Weights of a small mixture-of-experts language model, trained from scratch on English Wikipedia: width 256, a variant of SOAP for the experts.
Below are experts of layer 3 (counted from 0) of a mixture-of-experts language model. Rows are named router (the router's row for the expert), up (a neuron's input weights, with its number) and show model dimensions 0-255. Each number is 500 + 25 x the weight over its row's rms, rounded and kept within 0 to 999. Numbers have three digits each.
After each expert's rows: a language model's description of what the expert responds to. This comes from a sample of Wikipedia text that the model never trained on.

# expert 7
router:476522527524474529485481522525520501475539474533528472526527523526469469526530475473480476525503477466475465514520457509513527495477500533498517465492523476533474462526508479473476481517529521468527461476472477479526501519471472490491533527475505527488533480534485480499522469475479475497521458524523477475525532507462475508486525478460503533481522478523517480487528481543493521503513480479523485523480532482479524487525495525531489534525529476487488474474532534529471526534531536484528476472523527528480473527524522523520481469521475523525530500470525522477476460482526536522493506524464519510513479473465473539530471456526484525536522530524525521522526522526521470526501476523524473533525529523477470529474468527519527469523529479523518468506532519466525474492532471
up1:484484493510507435512479536500463520479494519513492549515505456527496494516484505524509528476482499519569504502490518522494537493528514526484478501514489528485532476529468488506472518520473523515518519493531486461506463509492443459476496519505482502486498504468465513501507508521486524491477456494462502470498495484524454490508485490546495475469483542487488469502512531494519522510548447478515512496515502476508488437536506522436494477491487510487497481511512433481474458536508501489499496553509471525494524538541535485456496488508559539498466500515478494481543508477546542515509488506525478511482473518473498488522533466520431463527497524511480483478508494548551478487472473460488447513513477502532508481504527506543511473544526478511496488493514491456490507496497496
up2:522498494543482455514472502524497494479483468486502467512520506478527467529506495529499463500550530518515494447505545509529473475498494493496512475516490527446471496504547492529538492527499510518493495469491474515526502481445548498528500468498517515505496524521515446516496520470457456481523501512492485466521468521522543451514495515491492493498505479498532486498478512518483531524507474526506504513553474506447504469487485469485542521520499433488495520542478488515500555547474498470503523481506508499499501495559509486478492534493437461497522517491517504476539489526498553471472485528483509489542525480475496486528495474472534452521512509488556530485535468538454515512525521477519528482500498481471539492534543515531518494502499484495501482490511446478489534494480471
up3:530513482507459516536491526496525466484469475498528435511481435483457521480427481535506480511521538513480481499509510465485511504485497538547509456489472492510531494500483534525526518525514476469525488515498527501501471479554547508522452499472498490499474524517493513510505491485527511463539494522553507530518521527504497532496518536478455548470519516528483505520471489509482496496511456493468486460461490491522492495528504491516506503530501471516506491531476484501483480491476503486471503488500529457489493538484551467525437490521511464483478489509498475520530451521456555467472522529539489461504518473504545477468459514529451522533492509488537524507510494491519497500517509508448503502509505490437534491502502463494508468478496499505508507471460486500494477492467483
What it handles: Middle syllables of Indian, Slavic and Latin place, person and plant names in tables, e.g. Gopichettipalayam, Nagapattinam, Alternanthera, plus commas and ordinals like Second.

# expert 23
router:475525526524473527485480524527522501477539474537525469524528523526470470529526478472483475523503477470474465518520459507515527494478499532496514465488522479533473462526506477473477482519527521469526463476473477482527500520473471491492535525474504527487535480532482474503525466473478476499521460525524477475524534512463473508486521477461508532485524481522520484485526481540496517504508482478523483523476534482476524486527494527531490534526527477489489476472532535528477529532532534485530475472525528530480471526520521523520479472521473523526528498470529523474476458482526536522489507524467518508516478476466470538530469457523484521532519531527526519522529526527522470527502477521523472532527532521477469533473468526516530466526526478521515467508532524468527474495533472
up1:470484453469476510473506456516457505479522479491510525505511468524505502468518494529488520484494505526496494462459580487495520517559516495516539491459422515513516471488498551497493496542506504499446472487494524479508516476472529494493448500525520540495528496507503516491494512504549527501471472508462470504493515488505444511504428488503480518521567514448511487479483530509479502499471549505488472503535511516487502502508529489454490571499554516458514499507459463483463496517505516483533526535509518546530500518491500508499514510502518494517503489520517477472526529527476499537543537483489505464444519489475546473470496496512470497455507486469533486488498528535461527505474499493488526517490507513490535500535510511535510507511514506495504506478482502499481520509479508
up2:504494529490483500470467509492501489500531532517460482440497480454481513496490501455511498497488464550529508456533476473455487493501525519503483468438507504496493548551488494501443480526481513454489511516523510461481532478513470524505483484494521541505487501496522518466452525484527490503478529501461507478509491519471505507436471452491503514503523457456497541549451478554502470463446453504536461470523510494466560505485474462513542484518493495518480502496525534484484472536483511512493540477481528493496544513471490488515500504482462491498471543499471494516512486467532518506530529522501504444515518498477508474465494516491499511521509538535514493461504472492513488508469526499463453512503503496491503525493481517477503521531501512522479505492502489509463459478517481
up3:508505534526522507493559528489475517504507484502485524510490494514513495488517525524551538519492473534490459521486518464453525523490502490489506526503473513504496506496509534494514458508494504454488530487519548464501538461472498461512508494468489488498496483474483489531492488510494490493530529499475508505430517501503497506454516514488480521501493471497535550508522480541561472467497520505489520473511494483506466510497523496506496468506461465435452505518476446499481541456484455453507483493512533497541509531500496527509484490508468486526463509503495499438531494532523516510477495540491499511409473494483507494528505507486553491464504493477491501430528530503485474538509486469464491544476499531476502519462481504510512518489497472479517519491512544506512509519554453
What it handles: Table pipe separators in sports and chart tables, articles a/an, conjunctions although, and second halves of compound words like Vergessenem, Weekend.

# expert 9
router:476522525527474530485479526525520501476538474536527472527530523527466471528526479474479475526504477472473464519516459507515529497476502539497518464488527479533474462526501479475477483521527519469527464477469475480527501519472472490490537526474502525490530476532485481500524467472480473503520461525524476473526533510461473506484527477459506533484523477524518482486526479542495520505507484479525486523477533483477520486525497526531491531525526480488485477475532533528472527532530532484530474471526526528480472524518523524522480469520474521526530499470529521475475460480528534522484511526465517509516479474464471534533472456525484521533524530525526519523527522527521469524499477522522472533528530520477469531474467524517530470522529479524515473504531523466528474495533472
up1:536509486507518489488530503480493494469481496520497501506488485497460504492494479496503496490517504535463521497513510485503517478504446523507496514493523502449476486488538485548490478503500495446490546514530518518538508484503473505538531516490544511510556487534524528502472505507539489487519490557481500528424505496530535460507467488485541517483466457544526486486509423504493479470456505492455496515505487464474512564482486526489466496496514464520479448456547484497465542483495478512480502538498499499514490476540512461529501518512508510472472475440514486475517481480474486483534487522527510460536497494510499513482547491487512553547467510465493507502600493496501493490500480514487497489515528490519488512488501472503509468508492470465502504499472487496460524516505477
up2:448541500480471486489473474471498488486518491499511498495507448483494520465503537495517458521484475478505448483467510435489475507566533492481524492529529513497510489499512487500454478495511520478496512506522479506474519507520555491489505515498507507519531485519465523525502538557457518475459539522498486541511500498470498502491477477525507506500483538518455480499491531519467485500481508514532505537499471476530486506518510488467487479510543521580485551462520469518526550500453473517507505554521483510489516489465554501490517469507515515457512512469481526489495521490524477489506487510472507480521470497477554490538533423519508488502524505514508525497500472464483556528482514497498490482491526502493499508498447494460526515547486503533539483497515459539520495513478506
up3:465507517516510479511540532488467483518480485507503439476473561475479465499489487487498515470477511552497492487485533517501490541514443494494507509536515494487486518510549457475488479503519559457530528465518486524481479487530486524504487553465570509505512496485507470513538521483495495481506514503512463445516486531538501486516558468496510475506522500514527480488483515483496494464509534505534480496476504438504520530512518474466472504469436475529510499453504493512506506523498477506543455469489509500489499485495511510500487501551488490475457534485510506529458528494502513459482533532496501496499536473492515455538525557471477480495508506520478525544515524488513517530514521479525472504459570491516499498462502471535488497481528509508540479494513475525508490511524490
What it handles: The word the/The starting titles or noun phrases, and final pieces of Latin genus or species names in taxonomy lists, e.g. -us, -ys.

# expert 17
router:480524528523470528482484516524522503475538471534524470525531523528470470528526480472482475524505476468473463513516460508514531495478502536491513467489527478536474463526504478474475481519527519468527457475470475477529501518471474489494535530473505524487530481532485478500522470474479475501519461526522476472524532510462473507485523477461504535486522482524518478487527482538495520502508479479522481524477533483478520485524494526532493531526528476491492475473532535528473525535531533484529474472524524530483473526521524524521482470520476527526530503470528524475475459477526537523490506527465517510517478476464470536528469460526486524534521527527527517518525525527521471527502476524523473534530532519477469532474467527519526470522525478522520468508530526467529474497536473
up3:491504468470501509534495512493530514466516483513496502512531505459499501489497539534528519496472511505430456517569497519525510489479520537482516464475489518495489515514520500508493507469504489541514501550451542544560528462497478500519449515532490493486567479520479527482466477506496478535511470496523459507519522485477517513522506498461483504480500502523528485491537509494492455527467493445485482550486478527475484475493530539491507492507469542480477498483486505490550490523527477495531540498503516485534459483498505514511491543467526502506505498519487502487541526463484541500469519509552507467484501511479546476495547489478490477430486471496519503482515500505502474526512550545473483538508491509485518503530485539527521509465493524505507466509491514521544498549518522
up4:497527509470518515565521510516511502521485542508473470499501476505498491463469482509509471533540510470501465526503489491508480512509489560486449498471501498465506526495506566485464485501473509478494513437506539455528495508496461510504501522533504472501510506486490466478490475489559525493512512507475539473475506469479486485462500530515471507481549479512524497504503503504468505506493529463461483495495525461494483540536509506538497516468466513548528499530519492453529528487499457508492531494469501465519504496463499547465527495483524462524509453468474526497487506456526472564483491511466488535489509510478494513540479492506510504478512492463526521479516509506432506511505452523504521492560495543516523498500452485501440473517510457497476508491500504499511521511466456
up5:517516497466484450474477518467491524538488507510510505517552486511469506561527467543483467490477500531509515500502493478515487508475522492491506518497475517489477486555460519461499503493507499539523508516473498471512491473523530497564511513521499500522408530524470536490436512517478508476488528483494521535495505531477463528514469480488525540490480509527474512503481460469470495481543468449562513508497546504496458508497454527479480461519443468509506500492482488509523507505468500483558497530511491492428531443483521501504492488509490502526525497509480491522484501536537472511501511524559492510514529544485487518495513472498524485515479483498501524508476525492496505485505520500489464486488473532503495494529493474491513518481548468509484523503501496528434513509460498
What it handles: The word of inside fixed names like Freedom of Information and Minister of Information, plus numbers in table cells and nouns like students, residence.

# expert 12
router:477522527526474529484480522527522503476538474536526470527527522526468469528528476472484477526506476470474467516516459510514529499476498537497512465491527478535473465525501478474480483522531521470527463475471479478526501521470473491496537528473502527485531479531484478502522470472480474501522462525525475476525536513459473510486526479460501533484524481522518483484524480538496520506506483478525485524477532481477523484527495525531490535526527477487482474472530533528474526535533534484528475470524528531483472526522521521521480468520474525526529500471528524477478460482525536521492509527463518510515482474468469538530471461523480522533526528523526517523525524529520468523502477522522474533528531521475468530473469526519527471520529481525516467505532524469527474497533472
up0:493523521526499498506463510486462508489488535487509509501498473494518517462483495485489510488492507438517494494496555448487542474506512537504493490509495457503497491496508504452518479541525525519514505526496500522527475527517514508508475518539509506516527490480480517506503500506532523477508491504533506544449471509491461513479493482529474470459481474494514515476474526517485459551506530484467463487482529503500535564495457523492524494502479469488483510489509515465487555485494514533498510478512519496549457454478480517488465491530474474496514495519484529539527460495482488486542461493505496562487505516487502556490549517554498507487512513510500522470478510454473504470459465497547450522505451499493533507491496518435500498477500489545507510472414491534462493498484483
up1:488485482521464524461507515499509509524498513498526497508481515489497480507516540479453482487541507502505478516500516506537506443512515559505525468505486520501537489552440495459509563473480529479501510478541495467481467488500486488511524512512497496521525442542483507550490439438458477505482491478530493517497507483525539509528521478526510527516453531505514534499465511461470476509464482486550517506516509479508495519510503534532472485470506475542516493523541474518555472505493472526474485528494461518460495447489474488512506519472501497503484490525508482507517517505522519540511486443509500486532529547498501439447499500513505536483489497516429488511543533524502504496494555508507516495506483530480478497478522540503476479513468479477487514487515474479519498510488488
up2:491464479489494518470506467532475460484481462483511528549467510489496532539500486459525446490502528478499490534513509524544529450496502483514530509485494510528478519485539517517504492446480550504512536515513534488527501483521481513476492534536513482502502544487491461503481500471490552485489490518494530521514513485523499530485518498472524495491529506436494484502545465514483515530524527504505468507472495470527512439491518492491486452528497512517509486473519541492442465508467508500499537503541475497465537493518499470477479442522502492470519486554501490519463521521483512499504491529518477495500452441487519524489507505488447558520462476460486526516505482502510526493466456517526494481452520505504528490518531488540473507517522516514483463466513505495500475451530522
What it handles: Pipes ending rows of sports standings tables after points and goal difference; also commas, digits and words like Zealand, same, used.

# expert 22
router:477525526526472529485482518525523504475540472535525468526527523527469469529528477472482474526503476469474466514516461509513527497477501535493516467491525475537474463526502479474477482521527520470527459476472476478527500518474474494491536530472501527489533480531483479501525469475478475504523463526524475472525532510461474506488524477461506534487521482524523482484526479541495518504510481477525481524478534483479522486526494525532488533527526476488485477473528534528473525534533534484529474470525525530482474527520521524521482470519475525526527501471531524476478461480526535522489510526464520508516475476466471538531470456524483520535523529527524519522526522529522470524501478522523472531528531521476469530474467525517530469521524482521515468506531523468526473494533473
up1:506513499510517503472510465449479492488494540519538510502476478499539517498496531476503539499493452509531472473546486512525490502449539506491545521481468521471520513468499520454473518486455515536562478501465489550502489462529507489496513485469497518494524473508499471473489478509499508476500461489513496500521481466436522499509531518488473560479508461506507465483483503483503504513469533502529538530495524536492504529524469444521509498506534498503516484530432536516523436530522516487474515466531474531490484503488466496522472467490479511512476509515539525473493533507576471516524528516514509525510498482483544502508537508476504514486518492527518497450517518471485470487561489482539509535519492465473467478495498552479498502510503497467488502489543499518521496504500483
up2:472502524491514536516499522497506527486489481481488519496524509516519509514522503480514503519501544485481471528535499508484517510514538515466522470530479530511511527531503508471494541478496484496506556516521437481475510465511525448502523477502455500491550506490477540541466511485552456478502483497484464496466517449531476471545477509511493485563467483452534454527494525518522484461534478515491533512546458501538540475464510487523516503479519490481507523507495509500523507512453519533487503544496486526533518493474462524494503451499539530498474489538484525531475547443464485510526502486490452523503475492472513523503512536499477482512542515479499529450463503500495520503517500491467511521528519532501509525465483542508495456508522463489514516501515509543500471512483535
up3:526489498501437523486508584494511500436487531504494501527487521506541513487524516505522492558510517515542534501505496560466485501505499470486531492548498455492487482510514536515529516544484474518503516510498495485462513479495486496512524458461505497496493474512507523497471516501437488467475528509493486487441498501480505509497521494503442504496514493523490507525523510469511493442520471526493468515489487511476526515508523492497506518494497537514468518532519530507534512471508476482527486509522529527483498481490487518539518527505442518460481549500548524470485528526526482446511441505484489512478506509487528466511567493513485522483499515492488481537485512463510531543452487494483480513519500485483531529494507508546514528509503474542494518497500537513488512408505513
What it handles: Sentence-final periods and commas after years or names, name pieces like Jr, Kon(stantinos), Osman(gazi), and years in tables.